config = dict(
    d_model=192,
    d_shared_expert=256,
    normalize_top_k=True,
    routed_scale=1.0,
    balance_loss=0.00619,
    balance_bias=False,
    init_std_router=0.00874,
    lr_router=0.00202,
    batch_tokens=131072,
    steps=7000,
)
Below are experts of layer 5 (counted from 0) of a mixture-of-experts language model. Rows are named up (a neuron's input weights, with its number) and show model dimensions 0-191. Each number is 128 + 24 x the weight over its row's rms, rounded and kept within 0 to 255.
Before each expert's rows: a language model's description of what the expert responds to. This comes from a sample of Wikipedia text that the model never trained on.

# expert 59
Pronouns and initial letters
up0 [133 148 122 142 102 175 165 147 174 160 129 139 132 179 109 131  88 116 103 116  97 160 116 123 169 122 159 162  70  87 153  92 146 154 134 138 105 140  96 128 150  99  85 132 139 131 136 142 106 120 149 121 146 147 153  80  90 116 147 123  99 120 180 132 157 127 109 147 172 136 152 168  97 118 156 131 136 102 129 133 110 126 118 103 102 167 137  81 108 187 111 140 124 135 127 131 120 123 141 165 153 102 117 127 130 139 144 143 113 106 138 109 122 134 126 167 167 112 147 141 123 117 119 161 154 118 113 121 162 117 136 135 139 136 133 154 144 162 142 137 120 163 145  93 183 139 100 137  81 135 111 140 112 126 173 112  93 131 147 118 162 131 153 114  85 132  97 147 121 133 194  84 108 134 101 119 152 146 104 153 117 118 125 132 142  84 100 110 166 118 129 135]
up1 [133 107 140 169  95 132 121 132 163 154  95 126 189 159 130 157 138 125 119 127 148 141  88 117 147 114 127 113 176 115 146 137 147 139 126  94  94 106 112 153 182 139 109 167 140  90 116 113 124 101  81 103 125 115  95 152 156 107 125 131 144 138 126 136 147 134 143 169 124 137 149  91 128 116 105 120 137 145 128 120  72 151 106 138 105 120 156 144  90 130 143 109 170  85  84 165 128 155 103 166 128 134 154 132 106 102 106 133 120 125  91  96 169 172 119 146 117 130 141 121 105 130 106  92 141 158 102 124 108 100 100 122 130 103 107  95 103 166 124 177 106 148 143 118 131 125  97 125 112 113 117 122 142 121 182 173 142 145 125 118 126 181 164 127 138 119 174 130 169 128  91 106 114 127 137 164 141 130 163 178  93 125 123 118 125 148 118 107 180 154 128 127]

# expert 43
In and during
up3 [163 147 104 144 161 122  92 134 133 168 101 151 147 141 113 142 141  95 135 136 166 118 130 145 130 151 128 137 179 112 126 155  80 118 140 182 128 132 117 117  98 132 147 136 130 112 149 122 142  88 140  99 153 124 171 101 181 127 130 175 158 111 112 148 123 113 120 136 143 156  63 113 126 100 120 150  94 147 125 121 105 138 117 101 147 143 170 110 134  99 125 109 148 127 120 120 102 155 127 144 136 134 108 102 151 138 154  96 137 100 200 125 144 102 131 110 151 154 149 133 152  84  83 160 183 137 122 110  96 153 149 122 105 138 104 117 121 179 149 153 130 175 166 148 138 179 117 108 146 109 109 169 110 112 104 134 118 113 108 157 115 128 134 146 141 145 146 123 103 103 160 136 130 150  96 157 118 156 147 101  83 151 165  92 145 131 106 163 151 134 140 124]
up4 [156 169  97 118  64 140 148 135  99 141 182 144 118 109 149 176 120 133 118  97 109 138 187 155 140 152 131 104  88 120 140 127 186 126 104 142 101 158 105 162 136 119 199 128 115 120 144 138 111 160 129 119  84 114 133 182 134 124 116 142 131 117 146  85 125 127 161 132 155  84 124 112 148 143 105 109 131 115 139 175 150 134 106 139 121 129 112 100 150  96 125 130 120  87 135 101 125 126 109 125 103  95 123 116 146 141 180 136 103 134 132  94 125 136  96  91  89 171 106 118 130 184 110  84 149  84 112 152 139 142 110 138 130 140 114 138 121 121 105 151 109 131 151 138 154 123 125 112 156 110 151 146 109 124 155 110 113  82 171 190 121 119 106 131 119 131 138 125 101 133 119 124 117 136 146 126  80 130 111 145 136 153 127 130 111 165 136 111 179 105 138 121]

# expert 7
Of and copulas
up0 [171 121 122 132  77 170 171 158 135 148 155 159 126 146  85 116  86  95 120 141 139 141 139 112 160 120 152 154  96  93 167 122 119 133 142 112 137 136 100 142 167 141 120 171 121 107 142 153 107 123 135 112 124 168 142 108 102 129 163  94 113 124 183 103 115 153 101 133 136 165 151 126 116 124 148 165 118  95 143 116 109 113 134 126 136 162 150 101 134 196  83 119 104 128 139 162 117 132 104 152 152 107 120 159 149 145 144 133 120 108 124 144 110 124 119 147 159 116 131 156 131 150 139 138 146 125 123 101 142 151 109 129 146 145 140 110 130 194 167 121 144 139 152 122 179 151 101 129 104 156  90 151 103 130 150  87 125 117 153 113 131 156 142 115  90 112 119 174 156 142 193 115  93 153 137 135 172 147 135 142 118 165 126 132 137 110 107 130 171 108  81 149]
up1 [120  94 178 163 134 133 152 102 148 189 113 118 162 165 122 147 135 107 103 149 133 136 120 119 133 127 127  79 170 119 114 113 106 143 163 140  91 119  86 122 199 137 138 153 137  95 129  99 115 106 110 133 117  99  74 125 139 114 163 120 104 118 108 143 121 149 127 169 146 127 142  86 133 121 105 120 110 116 125 107  77 140 131 154 119 111 144  95  78 104 149 108 115 119  95 149 135 136 136 140 105 165 159 133  75  99 114 149 177 101 107 144 164 148 111 136 119 109 135  88 112 132 135  98 145 141 114 111 125  93 122 122  90 136  97 108 129 159  98 149 102 132 140 129 120 135 110 129 100 120 159 149 126 131 161 163 152 106  95 115 141 165 180 114 145 132 134 104 147 132 119 115 126 149 171 184 125 147 165 158 103 150 133 135 115 124 106 114 175 166 145 114]

# expert 17
List and field separators
up3 [164 134  87 147 143 165 114  99 155 104 128 157 152 134  95 127 141  96 124 126 138 125 104 161  65 152 118 166 183 133 141 137  94 120 132 185 138 170 156 134  96 141 139 113 143 131 110 133 146  75 138  91 159 134 160 125 131  89 105 151 139  76 163 145 143 103 108 138 119 150  77 126 131 121 144 147 125 124 141 127 115 131 129 162 122 124 158  66 165 136 149 118 101 136 158 127  85 178  93 132 124  88 124 116 154 152 187 112 114 100 152 162 159 119 133 108 134 128 141 130  98  62  98 132 163 151 111 100 102 144 127 137 112 145 140 147 125 128 149 110 121 158 113 153 126 155 145  96 150 121  93 135 155 103 108 127 113 133 129 145 125 149 134 140 142 159 113 127 111 121 141 135  83 133 115 153 101 167 138 123  89 100 134 120 124 131  95 146 149 113 154 160]
up4 [147 173 109 110  86 115  79 147 147 151 164 137 106 125 150 125  96 138 122 121 131 129 182 168 141 157 126 101  77 125 147 146 132 130 110 112 104 164  95 155 126 123 159 122 108 123 113 130 185 143 114 122 111  64 149 157 138 169  95 121 101 103 104 135 128 134 143 141 120 115 113 132 149 149  66 130 163 104 129 152 171 143 139 154 159 146 119 118 159 113 156  95 117  86 188 114 126 108 140 117 138 100 113 112 127 136 148 132 118 135 131  84  88 112 103 124  90 179 112 115 137 177 144 124 155 111  89 133 136 158 122 151 131 145 112 151 113 145 114 155 139 106 141 134 136 126 101  96 112 130 156 142 172 106 127  97 109  82 136 156 122 128  93 149 163 123 159 128 152 105 111 130 115 123 125 130 106 104 104 126 182 155 163 137 117 132 126 106 181 129 135 149]

# expert 9
Agent and manner prepositions
up1 [108  91 119 198 119 154 156 121 166 160 118 160 153 145 133 169 132 146  85 101 126 150 102 163 145 113 120 115 164 123 133 122 132 128 114 123 113 120 147 169 157 156 110 156 171 111 102 127 111 111  98 109 161  85  82 115 152 109 131 141 135 142 106 142 170 138 142 178 126 107 134  97 103 122  90  90 152  90 109  83 124 135 129 130 118  86 127 129 107 105 148  98 148 105  90 167 146 111 126 146 109 131 152 118 119  81 113 148 123 125 111 100 138 146 119 138 112 141  88 130 123 147  92  93 146 167 115 135  92 103 112 137 127 103 133  99 127 127 134 133 112 148 135 107 158 121  89 126  96 108 163 167 159 100 173 152 135 134 103 106 170 171 138 127 121 120 151 121 128 138  96 124 119 113 190 168 133 138 161 164 100 133 122 105 108 129 102 128 161 159 122 136]
up2 [ 97 178 138 113 142 131 117 142 161  99 132 133 148 139 134 101 112 121 145 125 120 130  79 132 118  98 123 152 131 155 108 104 143  80 144 150 109 112 129 149 132 126 142 144 125 125 142 106 127 180 122 174 113 151 167 104 156  93  91 140 156 110 156 128 137  89 175 127 103 120 148 115  90 128 117 132 171  95 123 111 121 136  99  45 152 115 123 137 116 137  73  61  90  97 137 151 121 117 124 136 126 151 129 116 184 135 102 119 195 156 111 149 121 131 102 144 137 138 172 143 112 147 124 145 175 131 151 131 122 100  77 124 124 124 156 117  91 124 120 116 139 120 154 152 126 112 119 161 132 125 155 171 135 146 127 121 126  85 157 135 126 126 135 118 139 123 102 116  99 154 153 150 135 152 145 108  88 165 119 113  92 131 110 127 162 137 120 167 107 137  77 145]

# expert 63
Parenthetical notes
up1 [127  95 130 163 137 122 173 136 135 176 124 129 170 167 143 114 109 126 122 135 135 162  98 104 135 119 135 116 131 135 126 125 128 111 139 133 119 108 125 157 184 133 119 144 179  91  78 101 129 112  89 137 152  92  64 150 143  94 147 128 145 115 132 160 117 157  91 157 143  95 123 134 106 103  80 105 129  98 122 105 122 150 105 125 125  73 131 115 108 109 133 114 132 134  64 171 162 157 136 164 125 135 139 110 113 104 107 124 100 135 133 131 117 157 132 127 105 101 125  76 105 131 116  98 136 148 131 138 134  92 113 117 113 115 131  87 123 126 120 136 141 109 161 129 125  88 116 105  81 128 149 141 164  88 192 132 149 146 134 128 163 178 159 108 114 119 133 134 123 145 108 112 133 123 178 196 138 143 142 167 111 136 138 126 126 125 106 108 172 149 141 126]
up2 [101 123 105 121 133 136 109 131 185 112 140 129 154 117 111 107 127 155 124 119 151 147 109 138  97  94 100 142 157 118 118 153 147 105 135  66 146 134 147 139 127 136 126 110 136 104  92 127 134 170 136 155 129 130 173 138 126 106 117 127  98 117 132 115 112 106 161 155 116 159 146  99 126 116 160 115 157 123 117  93 125  94 121  93 135 110  84 136 121 119 122  75 109  99 180 153 132 126 112 115 103 149 101  85 136 128  79 120 179 165 132 152 132  75  96 159 133 128 142 154 108 175 159 121 140 117 153 165 122  95 111 128 133 143 122 120  93  97 106 114 119  96 119 148 144 116  95 180 120 136 145 119 132 161 156 115  79  95 164 140 107 151 144 135 159 107 102 160 131 164 115 116 141 153 140 116  70 135 152 118 138 142 103 112 183 152 144 161 126 147  75 108]

# expert 58
Table cell separators
up4 [167 163  79 108  79  99 140 101 154 156 167 132 102 155 141 176 132 103 110 149 145 122 179 142 160 149 139 123 117 144 103 113 127 130 109 135 100 134 124 141  84 109 180 158 110 123 119 165 151 166 127 138 115 105 140 168 114 135 125 135  98 144 126 105 132 137 140 146 123  78 169 143 152 105 102 126 137 151 133 137 154 139 147 183 151 135 115 128 134 115 138 134 123  95 181  94 133 122 123 141 107  84 116 109 131 117 133 131 117 135  99 103 115 120  77  82 104 163 110 116 134 159 132 115 146 106 123 117 122 148 132 152 104 130 117 135 169 108 120 139 157 156 132 166 171 126 104 108  98 117 151 166 132 115 148 145 125  81 131 145  89 124  87 158 112 120 169 128 166  85  78 124 133 132 150 145 127 111 131 160 148 136 150 124  99 135 112  92 179 131 137  78]
up5 [ 75 121 169 146 120  85 113 129 129 136 126 144 140 166  84  95 105  78 135 127 123 135 135 108  79 150 145 128 130 139 141 169 112 138 146 132 134 118 124 141 125 125 110 135 114 115 177 116 151 158 110 127 162 119 118  92 110 190 105 136 104 170 111 152 137 119 136 132 170 109 141 123 126 121  88 116  74 147 134 149  93 141 140 116 144 131 106 137 148 122 148 104  99 153 157 113 124 106 117  80 130 187 100 114 125 145 142 110 146  99 104  73 152  86 111 117 129 133  92 158 126 150 111  93 116 140  97 136 121 135  96 130 139 114 134 146 175 125 133 144 108 116 116 167 124 147  78 121 124 145 123 149 120 137 129 118 160 116  82  97 120 137 118  96 110 140  72 139 122  76 123 171 104 151 125 170 130 138 135 135 147 142 183 118 102 112 132  94  91 146 170 103]

# expert 48
Commas after names
up5 [ 79 142 107 138  97  90 142 143 101 123 145 122 147 182 105  87  96  87 143 151 165 162 157 126  76 129 148  98 112 135 127 145 104 119 129 160 118 151 152 114 106 150 114 126 153  80 146  94 117 155 118 114 163  94 127  94 151 170 138 146 120 150 105 129 142 113 122 129 126 112 130  87 121 137  74  80 109 166 122 139  78 132 124  63 145 161 100 117 137 153 125  97 125 123 150 167 155 113 122  94 113 126 101 114 124 132 143 113 137  97 147 102 156 104  93 135 145 127 125 177 136 165  85 106 120 118  90 151 140  76 100 126 138 131 116 122 163 131 122 161 120 143 145 136 128 146 113  83 133 160 108 162 130 135 139 135 171  89 102  77 116 117 141 149 139 136  76 141 141 100 130 147 126 174 145 133 135 138 129 139 131 142 165 129 114 125 123 120 164 137 126 125]
up6 [108  56 160 135 119 113 143 159  89 104 108 109 108 147 149  99 141 118  88  67  88 115 106 112 132 121 135  90  78 112 137 152 130 129 141 128  90 160 102 135 151  85 151 126 112 127 140 161 148  92 148  93 145 143 122 106 157 104 133  92 123 122 116 155 169 110 122 117 132 163  72 129 149 132  74 122 124 128 130 144 151 183 123 133 148 134 120 138 113 105 139 153 169 135 120 139 149 100 161 139 146 130 143 138 129 148 144 103 157 126 138 182 107  99 150 116 118 144  84  96 131 114 117 161  75 118 101 147 104 124 133 159 117 127 135 127 143  99 125 149 102 143 150 155  82 112 123 137 127 122  98 125 125 154 170 105 152 109 130  89 169 120 127 146 122 126 121 152 124 113 154 138 114 143  78  93 111 157 117 108 105 151 131 122 137 179 127 147 180 159 109 136]

# expert 4
Institution name words
up1 [144 118 105 140 112 164 171 124 150 170 113 114 171 140 130 129 118 107  97 104 141 168 114 124 137 147 135  95 169 119 109 113 150 131 127 132 128 136 110 164 188 128 133 178 162 109 104 111 121 124  72 116 147 107  96 134 143  85 152  98 107 127 121 162 122 136 137 170 141 118 130 105  96 117  79 112  98 117 110 104  92 130  88 172 142 109 158  93  97 107 158 103 139 140  72 150 125 121 125 134 121 135 176 121 127 106 102 130 136 115  83 124 149 127 134 126 144 119 136 112 131 129 107 100 153 142  91 130 122  99 137 140 113 105 135 102 135 136 129 147 108 123 130  93 135  99  77 103  60 135 145 134 137 122 177 159 135 134 107 112 160 207 134 126 123 137 139 126 138 140 107 132 113 120 163 176 149 143 151 176 102 164 144 125 144 133 113 108 168 146 137 123]
up2 [ 96 129 132 124 147 135 115 166 173  98 124 137 155  97 101  90 118 151  88 101 151 154 116 125 113  93 127 122 135 143 111 144 149 101 143 111 147 151 114 149 137 121 117 159 133  96 120 134 130 172 144 111 121 118 160  64 123  90 109 149 159 105 136 150 144 121 152 125 105 141 146 109 142 105 153 139 144 140 123  90 164 106 124  91 141 115  87 127 151  93  85  94 117 122 144 144 111 151 138 148 126 173 140  72 121 107 107 110 207 146 151 155 119  93 122 162 146 136 127 164 124 167 141 135 183 133 166 150 119 119 107 111 103 149 123 114  83 112  99 100 137 136 151 148 151  97  91 159 110 166 141 122 113 160 127 124 139 101 165 154  96 126 127 128 136 113 116 135 128 118 132 142 146 144 112  98 117 162 137 112  96 171  99 145 160 121 148 145 114 134  60 114]

# expert 39
Clause-break commas
up5 [ 53 120 170 126 126  90 150  88 137 169 113 163 143 139  62  87 107 100 125 151 181 129 170 142 105 146 152 116 120 118 116 140 107  99 118 113 164 147 159 129 133 134  95 122  93 115 168 120 128 157 110 125 124  84 102 114 123 151 127 173 121 134 101 141 136 103 110 117 120 149 159 122  86 128  82 144 111 123 125 135 106 100 157  89 186 117 125 137 145 185 152  91 124 145 119 154 129 126 113 130 155 128 110 106 132 155 153 142 168 120 133  79 160 113 112 119 116 124 103 178 105 167 108  94 128 177  76 158 149 125 107 142  90 132 109 148 136 121 159 140 131 116 170 121 165 116  92  99 115 148 120 142 119 119 133 118 122  93 111  88 120 132 123 121 125 136 108 127 121 115  99 148 117 136 138 153 135 159 140 133 124 133 171 116 114  98 110 126 130 109 135 120]
up6 [123  78 145 182 137 115 141 153 132 126 136 111  84 141 140  92 114 148 103  87 119 111 116 122 152 124 150 128  97 136 149 141 128 151 157 151  90 148  88 134 129  93 149 129  72 110 164 151 116 135 114 120 135 122 106 111 158 139 150  85 144 133 128 162 159 129 132 146 145 167  94 153 118 147 100 149 140 133 125 152 134 141  97 126 148 131 112 166 128 104 101 128 114 164 138 130 155 136 115 149 161 118 106 146 101 130 134 106 179  99 148 202  88  87 141 137  98 157  81 113 114 106 122 121  89 131 122  89 140 109 147 120 144 129  91 131 118  82 118 154 125 126 170 135 124 111 198  97 128 106 100  81  97 122 143  80 136 105 161 146 132 136  89  94 126 145 133 147 133 120 152 149 168 102 119 106 144 151 142 123 136 146 130 151 104 141 138 148 173 127  98 124]

# expert 23
Acronym letter pieces
up0 [148 174 104  96 111 180 157 181 166 151 119 123 127 124 126 128  74 119 114 125 118 140 113 108 148 128 135 154  92  94 145 111 141 118 104 155 127 157 107 165 182 117 121 143 117 151 116 157 124 139 163 132 141 161 130  75  79 139 143 123 136 148 170 131 126 122  99 137 157 158 162 139 134 139 134 123 101  86 120 108  98 144 122 108 129 149 152 109 145 167  82 116 105 147 141 135 144 108 157 184 134 104 128 115 134 136 137 148 124 103 121 138 104 117 132 144 161  80 110 160 104 156 115 150 163 169 139 102 142 112 127 131 131 140 118 135 135 172 159 136 115 172 117  94 177 151  70 125  97 145 107 111 124 145 160 100  97 118 156 100 145 133 157 105  65 111 121 149 102 119 167  89 108 166 157 132 159 133 130 136 117 131 133 148 122 116 133 134 141 131  96 132]
up1 [130 118 128 150  97 165 158 137 156 151 112 107 165 158  95 154 133 134 129 162 149 156 114  95 162 145 120 101 146  98 133  98 138 141 133 147 122 132  95 153 176 153 138 147 130  80 102 133 148 121 102 142 153 106  50 148 152  96 130 103 123 111 132 145 140 157 120 173 135 120 106 119 116 106  73 111 112 140 130 123 103 134  76 162 118 101 172 141  86 132 172 121 117  97 112 175 133 117 136 132  81 147 148 151  68  72 104 163 153 129 107 130 158 172 120 137 100 116  92 114 131 118 126 129 129 146 109 166 129 100 115 156 100 129 127 103 107 132 138 136  92 133 147 125 147 104  95 116 100  99 135 127 126 102 156 165 156 139  88 124 170 178 164 119 142 123 111 120 148 151 115 127 101 114 158 157 120 136 139 140 122 120 109 115 104 133 130 115 157 111 155 131]

# expert 1
Day numbers in dates
up3 [172 141 102 140 156 138 110 110  99 138  77 168 145 159 123 145 151 139 145 123 120 107 115 160 142 161 119 141 170 139 121 162  90 120 148 168 136 144 142 141 119 126 134 143 117 113 163 100 128  92 161  98 159 123 168 108 164  98 101 182 166  78 143  93 122 111 127 104 158 157 100 105 137 125 159 134 111 146 143 147  99 145 122 144 114 134 177 109 152 152 142 116  96 115 134 102  94 183  96 106 140 118  77 115 138 129 116 105 106 103 194 152 153 119 120 139 130 142 143  90 156 100  78 146 151 149 125 113 112 175 113 106 123 134  95 118 119 159 126 153 111 141 160 147 112 147 102 123 146 142  93 126 143 133 104 123 151 128  95 140 118 183 135 163 146 150 151 150 122 106 155 130 101 145 118 115  92 178 153 148  96 127 124 108 135 126 147 131 151 149 130 124]
up4 [109 162  87 120  70  87 102 151 145 185 170 131 100 133 139 155 126 116 105 152 131 114 193 175 142 172 138  96 107 116 136 110 141 116 130 115 104 159  99 144 138 109 169 157 104 107 106 138 124 159 134 147  92 110 155 160 135 132 119 109  77 119 118  86 153 150 167 155  94 116 136 142 122  83  90 125 142 125 128 175 171 158 161 150 132 132 100 113 122  97 128 107 137 105 127 126 126 115 147 118 125  65 122 105 110 148 147 105 102 128 102 104 103 118  97  97  94 160 133 152 138 174 119 107 137  92 113 107 138 133 148 147 123 152  93 110 120 126 113 145 137 126 144 162 162  95 116 130 110 128 154 127 122 127 125 143 108 101 146 173 111 136 124 158 150 111 185  98 129 107 109 127 124 141 171 128 118 105 100 138 147 148 151  99 117 148 118 100 148 145 143 112]